Weights of a small mixture-of-experts language model, trained from scratch on English Wikipedia.
Experts: 256 experts in each of 10 layers, 32 SwiGLU neurons an expert, a sigmoid router.
Below are experts of layer 6 (counted from 0) of a mixture-of-experts language model. Rows are named router (the router's row for the expert), gate (a neuron's input weights, with its number), up (a neuron's input weights, with its number), down (a neuron's output weights, with its number) and show model dimensions 0-127. Each number is 500 + 50 x the weight over its row's rms, rounded and kept within 0 to 999. Numbers have three digits each.
After each expert's rows: a language model's description of what the expert responds to; "comes after" lists some tokens at least twice as common just before its tokens as in all text. This comes from a sample of Wikipedia text that the model never trained on. Tokens count by the router's weight.

# expert 4
router:453531575477459485540414441498445525504558534473525410524376517481483435447442470448480540517546424528563488430577401565509501497476532463480563493539525569530546565441562504440544523482480507418367542535439495511536438536470457489487482472527438474592505513556497516499554457473404509626421489449422520547427451438415507493489553502528609560479462509536509461489529400550518470442559
gate2:452498447540455461469527477534506476413530433510554461476526548518506526532467480498410414472438548435473451460463461537563524513430516451540452436518543502536452507459527487484516461613436508569361476540468445467544497556470434516492468424431550527484515516512523542497574429499504550452414465474441464469555387485424470499465548540563541477291438518424495440523461430485562514440459
up2:543514506544475476466405466557443525445611527463467494561536528468418514528485475616552478421501492532477394455457523506605465479481399517540436459474488435428492514387456433536491581549533550514395473465427497526452399510490437528560533519504496575530501579523540476521516464473412492530408386526477483545499498551491454474584550504474522507471481457448477389485414451502522552445450
down2:522548482485369443534583469541458464493529533549630553456588467502459599510568480540534533504567553473467496493525522458518596521487391510462427425525441535450405488598540451444504524483444517518504542534492465498525485414476404490439545483487548377499521447464447463544532517505503483484432447590464552528533487563580487469459456525552561587537447498514501482380546463491561490473426
What it handles: Clause-linking prepositions. Prepositions and linkers opening a phrase after a comma or clause end, such as along with, including, despite, under, among.
comes after: ",", ".", " one", " due", ".\n\n", "ed"

# expert 27
router:438514523450386408486408516456424497475517499449520414531433455417542462491448438504490561518527502537501538505516445569459514437522547615455595544498564411415485610453531495507541480545476518520494490514454574449624491547438482537481429548529470452453499501493475491461529548465386542556569458418441473565543509524466503563458623434485527541540558546495534429503506449539445478482547
gate4:488487476430485567481448413464466476419485507476420441499431469418460533425542514472615519404543495492450561444395429516524485476520552496418441538435504460450427503408440466519529531537497565482485509437447441466416540525436570500483450528521513424414478430459450558485527406481448397457509525518480462553461581461424459465483507441473500561519428532519490503501553455552432552449394
up4:499470425470578511579589465529484636594494474517548600538628530478509557507517562498449470438485467618421502411499458494551510388500474596509515478474524508490432442354510509505442485484421449490495546554534559508505574512489559550434543524535491533524476475605442517561535473560530460430533433459432492530525480471568501502504488473452462544449522507582480467477472422542494498436492
down4:444477533466500507551465419531549522566500532566534537499484563591475488505488534525470461559469482480508389566507538473454429510416437447520487533531472525586518493474566529609478503438511432536364433531472449520537378428476425536541575523432462489560569505442562478478531430426480517514492540489540518373545513401572481440457487504538583465470514550468464538498410541520543392527531
What it handles: Row and section starts. Tokens opening a table row, list item or heading, like the pipe after a year, opening quotes, ==, and The.
comes after: " |\n", ".\n\n", "\n", ".", "\n\n", ")\n"

# expert 24
router:453543518459416458480411468539524528535557541559467388490474434413519437546490520477504544482635458458559561463587484571483496479503565531553530448540508480471482540443546486504448410479548526561391496454491559522577435416446490496462451485497500451500582523457592599485522472487398529567429515465436470455525460451521521546445618526574560544571468491450477464523597472526524474484517
gate1:416492399408411527496374474522509530499486509504447409450475523426516393494445535531542441474556443428464494453551496486495454462453465464543422470443502476435489504474510423449506495434512516597439483461446528479448421420348477466473465468527533454466516436393507497496448547520479482537439529486485528469559391522530483557405490514491522444519465476403403470484417501520491547560527
up1:510492479477502451576508453507501478552461480465485441523499544618530559559589434467597553467556494520475518498603531514542526517545490553507500592476570512595524439534518524551492445487518473463537488585471523468410516586502472460617524603507551540490467547568393431652541613491547531566548497566507456518464487586496472448572586479473535570486494487480497541474527518504607519493500
down1:455514466498496543455463492499565473500497454519546478511523505433547522484465537559457468526449447433492525566469427543481529603367532413544524403488481508418517585475434478493577443391505552580451496455538488494580503471522470531427519450486535447525566481361575504513529503555541574438453502477442591479548453466566561506405479552572508407582482453492494583551453554554460540543493
What it handles: Species description function words. Function words in species and plant descriptions: its, their, a, is, and, as, often, grow, slightly.
comes after: ".", " is", " with", " and", " It", " species"

# expert 12
router:502519549473430449480374442466458512513611509518550413495424448459461474571441456489504575540597438494565521491533447603473478450465504547483601472507507525496493540477465485495493374541533528505433472481454600510585495500458491461539470513479450501512497468452518501493630507402388522570568497404418570513515483455489490484417594500549593536522500569503533463470500487513549456451560
gate1:421518497508493471529465465501404492509510379460513382553498502437474491507384426424544529444553541467510479460509404462538483557534468498477577430527544568594473528463535537444530450461481480382469536454481565463560530499485512461494465434543464526477385530468479492445476429438466552574495398401473521556549465496503425456608532513520569425472536601525469557440466505494454465474483
up1:497467400502527522491455536474605558456467453424596335487512592528377469473446474511440455568590550494402428505491408489498485560477483529542500427497523436537446485465484499449519482532490508594471532452494558544562475461477464521535481517510471537542554474506490456534469549531479611442518452455624472492559505503470538423467498505584576433490499519482514592612524436490469504526489
down1:572460518548437466454450510524490425494485550568442594408455490531455489527501480545557565560522561608522567492393555475484426499454504421518485519586514492428554513528471486586550501462526398439588464500510401530472438481539447534459479563463558455472522497522477591525553544480497444481506559453501482433520654583477439477560455475526472560518519505456486462462484407454397548510535
What it handles: Articles opening phrases. Articles and determiners, mostly "the", "The", "an", often starting a sentence or infobox/list item after headings, dashes, pipes.
comes after: " of", ".", " in", "\n", " is", ".\n\n"

# expert 35
router:524521478454494493531384506409440424524559537482537434491434478447475380485450471522464510497514426548549543460581491551494539545487475485482533511537480502506632587485520605428456389498579484601453428495478541536521405438428517447467436542443446451494532613576593543515551504461491543555498443457445509533511491407508510550479600454511569472438470548520487489501539512521526524497555
gate3:494504557436390531513508423443483548497489481485595473444440424369455423528492443428480487481488594453518465494529477435412519532483446409535440523436470492432474494500479503403532370447499485547459438510433403505498393503460536416491545475467492432452424563492485509453411493440496473509465417524508518444455528443543538421497547516446506396436493556452513481494517446482550549473545
up3:421525451466534504490503447499523545579485548426548508424474476472419456508434510541549496566461450510469479427491498422501457517512477430508483591636521540518583592495471554513503569553498573587439479557516468495539521509515470490463476509451455495504544549536607438550389508426403514555516397504510453467549550460558544522418454536562488549367533543576497493456550569483477430449561
down3:469515549580471459479513526542457566477464543452483475495484591481505496594441425487490487493525455470407494520536517544563523495493519440369525458498434416500479467513582466519579520514465408417574470616535468521498589628486540460495444582523390435565456520426531464416461571495552525461517530510528587464459510427432514531520524563412507561449528460520532498502528439439545549525574
What it handles: Discourse and quantity words. Transitional and quantifying words, often sentence-initial or in infobox fields, such as Furthermore, further, other, various, respectively, every.
comes after: "-", ",", " and", "==", "\n\n", " are"

# expert 59
router:459512446445482493478427472460481476413519451473435460582479492409507488480529469516466455509560515561545507557526505573539502508493537556464540559448514436539522556400561465417465544514561435539456428450484606499539440479388488454506542509413546455540516523528506469458566569550388527598524408354453534476506576460515476491505591477476510446542549547472510499546553510564543513373534
gate2:440465477494460414525489514473554484508463445505516458621448544428462388479469468446611448465532522507497418433454598463523510499535519547535571501433449563458360465439428497544481494485471487528468406483467424515502456498426404449596552476493484505526517550560420538416550542497466451548553442435481598485500554518531482527491462566518585533446617503451476491500507464510480473414504
up2:417500452502502478567527511533521523447502466469471477537602481552540497441527527529535592390439570444486552451495493418554474465585513553430563486524511487483540512504532391446400501606465498470536520483592468536477538481490564470535492607541501518478526621504539520532652440433427465463515475438439541461511501416530520526488455464478605471507435449571558395544511483561523495497516
down2:541568491501571411426488516540544518466493500533535526586397468416433568579535504546446513624543462530519505504566490495528444556520523490460502459433478488547495492471452563522569504486581547467479623454488447553520417467472433540481404542518608521401490566495491496538506431458440432465455617486497464502472491538488525521451464517427465528452482365545507596471591495530513497453547
What it handles: Section headings and breaks. Line breaks, == heading markers and section-title words in Wikipedia article structure, such as See also, Career, Personal.
comes after: ".\n\n", "\n\n", "==", " |\n\n", "-", "See"

# expert 57
router:451589509450371491504406456508530486430548511451460454516529434444551489547528497508467451615597439516486442474543500536512451458523468529409605557496477512405524552396438498431478502493564412544531472588416481543571514436505507523491446514469520497529559492471543606542487524542513522518413528462455600491517414478532500516452502514487570446444527571469460481466633440528520469455520
gate2:542511504495420510578479396467462499512507448439455451412474454427574535437462390525530448514600434550469511466544500507568415487555455578424619536451427503527482531438499514505517583470470449603497445518502454497518566530398589546459469568463460438502497460466561561517511403480434404407541501456490504454459424458539513466557417480489501467481494510527442459469438440484481522487471
up2:573376564462485539571513482552479560554511439445508425510524419418519444406464435584465483545461542601444502553492430582531480527431437442527555482548521553520467509453535404451443450550452501513506517518486442466493639473571450515481510543464543482544454541521621528458462469498575487548401532509495470457541451465525490557465426450524484487553534509495614526562470498513458560556450
down2:448415462489492462516570591484472535479441488514560512409452403476507481449456520500463400489446494439489499445607525501482492493406472596478487618579527527524587542488500521551403529468452446497493566520569436514588461482548436461526508494434496598485468495568412560491491465477521516513559511398446574462507554536494500475497530538524548488553496650496402508455444526475568503551438
What it handles: Sports and election tables. Pipe separators in sports statistics and election result tables, such as coaching records and vote swings, plus semicolons.
comes after: " ", "0", "\n", " —", "1", "2"

# expert 54
router:453532601452456381500470473514468520406541466534506489522410445423549443465542569534441527503530390466552505570540500473436481489480467517403574496546558513446593541461544502496480455517527499500432463474495471443565530533480527481529522474431466464518500510594466527544548499401442476568481539438457483612505474441577414524419516467533524555569544518464539445435535463476493483446667
gate2:483453565443436512539498475539623545564523512487514455529403408586482470515518439526489550565514619449542602474472412484450540541465556465477466437504529491400500532529509488558520472480442444471443494471571590496464487421485468525475474520503449522406523564431449499480477445435445552580518493560488436397479542554463576475594452458461522512403508575462506483417469480461536508533405
up2:435539457517550437472455427414556494479470505432455429398490502498553483458464445537505481511521485524501533508456418500518524412522564552632530503461513501453519538484515513602540464498526466411505492512472557519407511444603540506434483521459487481495484513522581471478471477538492529512506355451642522463573496478411534522572646476520507506451467581458448481500452506563454431468394
down2:492538497518450482531509529515415537418510539530573602561499497518515542466480561511508503381453483631567519507529539488491468503465492482403500501509513505569495472522512402431405534478570569471500444485523471438534529529515500479465548482503470442491410504540335537544529534423508444518438582485479440592435496469567477431445514505526453492510618380559538480551531603471516488515583
What it handles: Separators before names. Table pipes, dashes, colons and country codes preceding person names in sports tables and date lists: |, -, GBR, ESP.
comes after: "\n", " |\n", ")\n", ")", "\"", "2"

# expert 7
router:427509554515406439540342522533497470540584538503447440505439443472482484580481483466436552494600477574522506467520389513427435452541516511481572497542502417447470535452516495493500548560545525546425444521474576524556417515481462501511422546478458505514534486453483549508618485459406534589516454409472525559491485453516481479434576501523559512539522575513507423456513427544495440471612
gate25:475522541503385534535460459519500573573533515597466563394522531448410551415509474526501533448573537399527487560519465489547465458501487383506426482468416529537564528491529525498561474528495511532407547555501437522463362521501463505577544550511533478408435460535485420534394468491515502483465511411496458407555486448473456569518450503475506415407514556517519445518518441469448488525431
up25:461467491454398483489404524524538552514476551542495439411562477523481524551548510598608545437463437459481538480494564440474488484490596492520479475507500494479465483539425650458499595556475448439590497496435512428559496490436373473578515520483495550523478437532470452551511379543509624479479511528479580479474452492436508540559530445455511474517497475476531421423473445527553574519457
down25:536526546532516515491407564499508456496583541526524533462528516530456500508472424458430497534338338499521516505480454464434484500461509510503552509506527408433506492482476483514517486425413541427431541509599472512627523552532500445581544519537410629529541520481486513581580494525522579432516500500433555536580494493498493456546487479588461499489545498524395437410491433545512489521483
What it handles: Definite article "the". Nearly always "the" or "The" after a preposition or sentence start, plus possessives like its, his, their, band's.
comes after: " of", " in", " to", ".", " on", " at"

# expert 49
router:496492475410438449458373407514476453530528543526413469561529453481507483524572532530503515475598492574471455484567415534521522539535599473535552522539513425508578440435575520514481455496577417464424430567478523462500465483457439503486447473406509436578595463516520539411560552501430520535549531474504482526501482461495530585494516453630542465537428503427487481512537480506507382425513
gate0:485454515481607410475490395401486512579533393550515469499510501497504513462475486541502565513597503495506539461615517540478533508469513576528562489505570464517488468473451478530445413429467481529466463505466550554461379539557463539420571372480523406590525541535529459529437525460396448534545452483428510507522494470463555490550442568556521485435481587503558558398467486471480558521539
up0:530420426422516512527521478499454483546456531579461499525576567497468518531639436514489474370533434471430536462473471529534528439530481459529601590481524496390578475533570494543516514562467436533460442576558596522528494520579519561483534518509458500471573527444498609434479540467487555421586500510479500447587565482409552545534446524517463537491427438504494509451421476486568533536516
down0:484529525564559337484429485462438462506458452454489497431465483454488482443493498454488502460528524527546524535579577493552555497535453433533514523435554505618490455381422482475447542520475524595502583558530510485556530477549466498494506636535499593404557482484456578499496433507510463531465463590468494592497516607460488505563502499504451526449404495497415540390461491537525548481531
What it handles: Sports biography subjects. Pronouns he, she and who, and sport names after "played", in athlete biographies, such as football, hockey, right-handed batsman.
comes after: ".", ",", " He", " where", ".\n\n", " he"

# expert 36
router:352525573487446493565406539509507468524543543575431425546430428511549508556482464453499500500620510581518467498527495482404482430497589565483488503532489403459476525455490499453431536507572473500446424523456535469598443466469424521476483571456497489497532521485474532475564503433382554556502471373446507522471481459464470533427585478514566493567487559548460496531561489518535423483582
gate2:508609423471535535532488556561602518528477553518497394505540554458422560459576494513418441477469502612488526477449425472530592463493471535467475446522519512501460409469511572568469503460600418527527472482488477493522523573483477566536472543463484545576470523496471537541485604556659494531400531499456552518442515420552520456528502489456503443531415482543483427544546473443549539421551
up2:539521532525458468558505555558391525477453518509501447525522596503492532569468423408378567481410441490479474464481359491574539538510497498507411444462514529510448570466464368473533354424491513501507583476467497499551642471520565520469465456504527569514459513513548485438448459485506507530367457491533544529449509520520476535560459529494510440524551448514546581541529491530534467475511
down2:502376441611522461446531484551416459555519448431574522474440619508420492490520454515478502556484478491507529568602501565547551486565536496539521506479506498427449437595520459494526556495512604571502481555547603490509484505537495542529402390491588419445476417446468472409489415465415549452466394502447541492496481546458520458469502503512515487504528606539495529442534516525485516492485
What it handles: Possessives after prepositions. Determiners and possessives after prepositions in narrative text: his, her, their, its, the, a, 's.
comes after: " in", " of", " for", " to", " at", " with"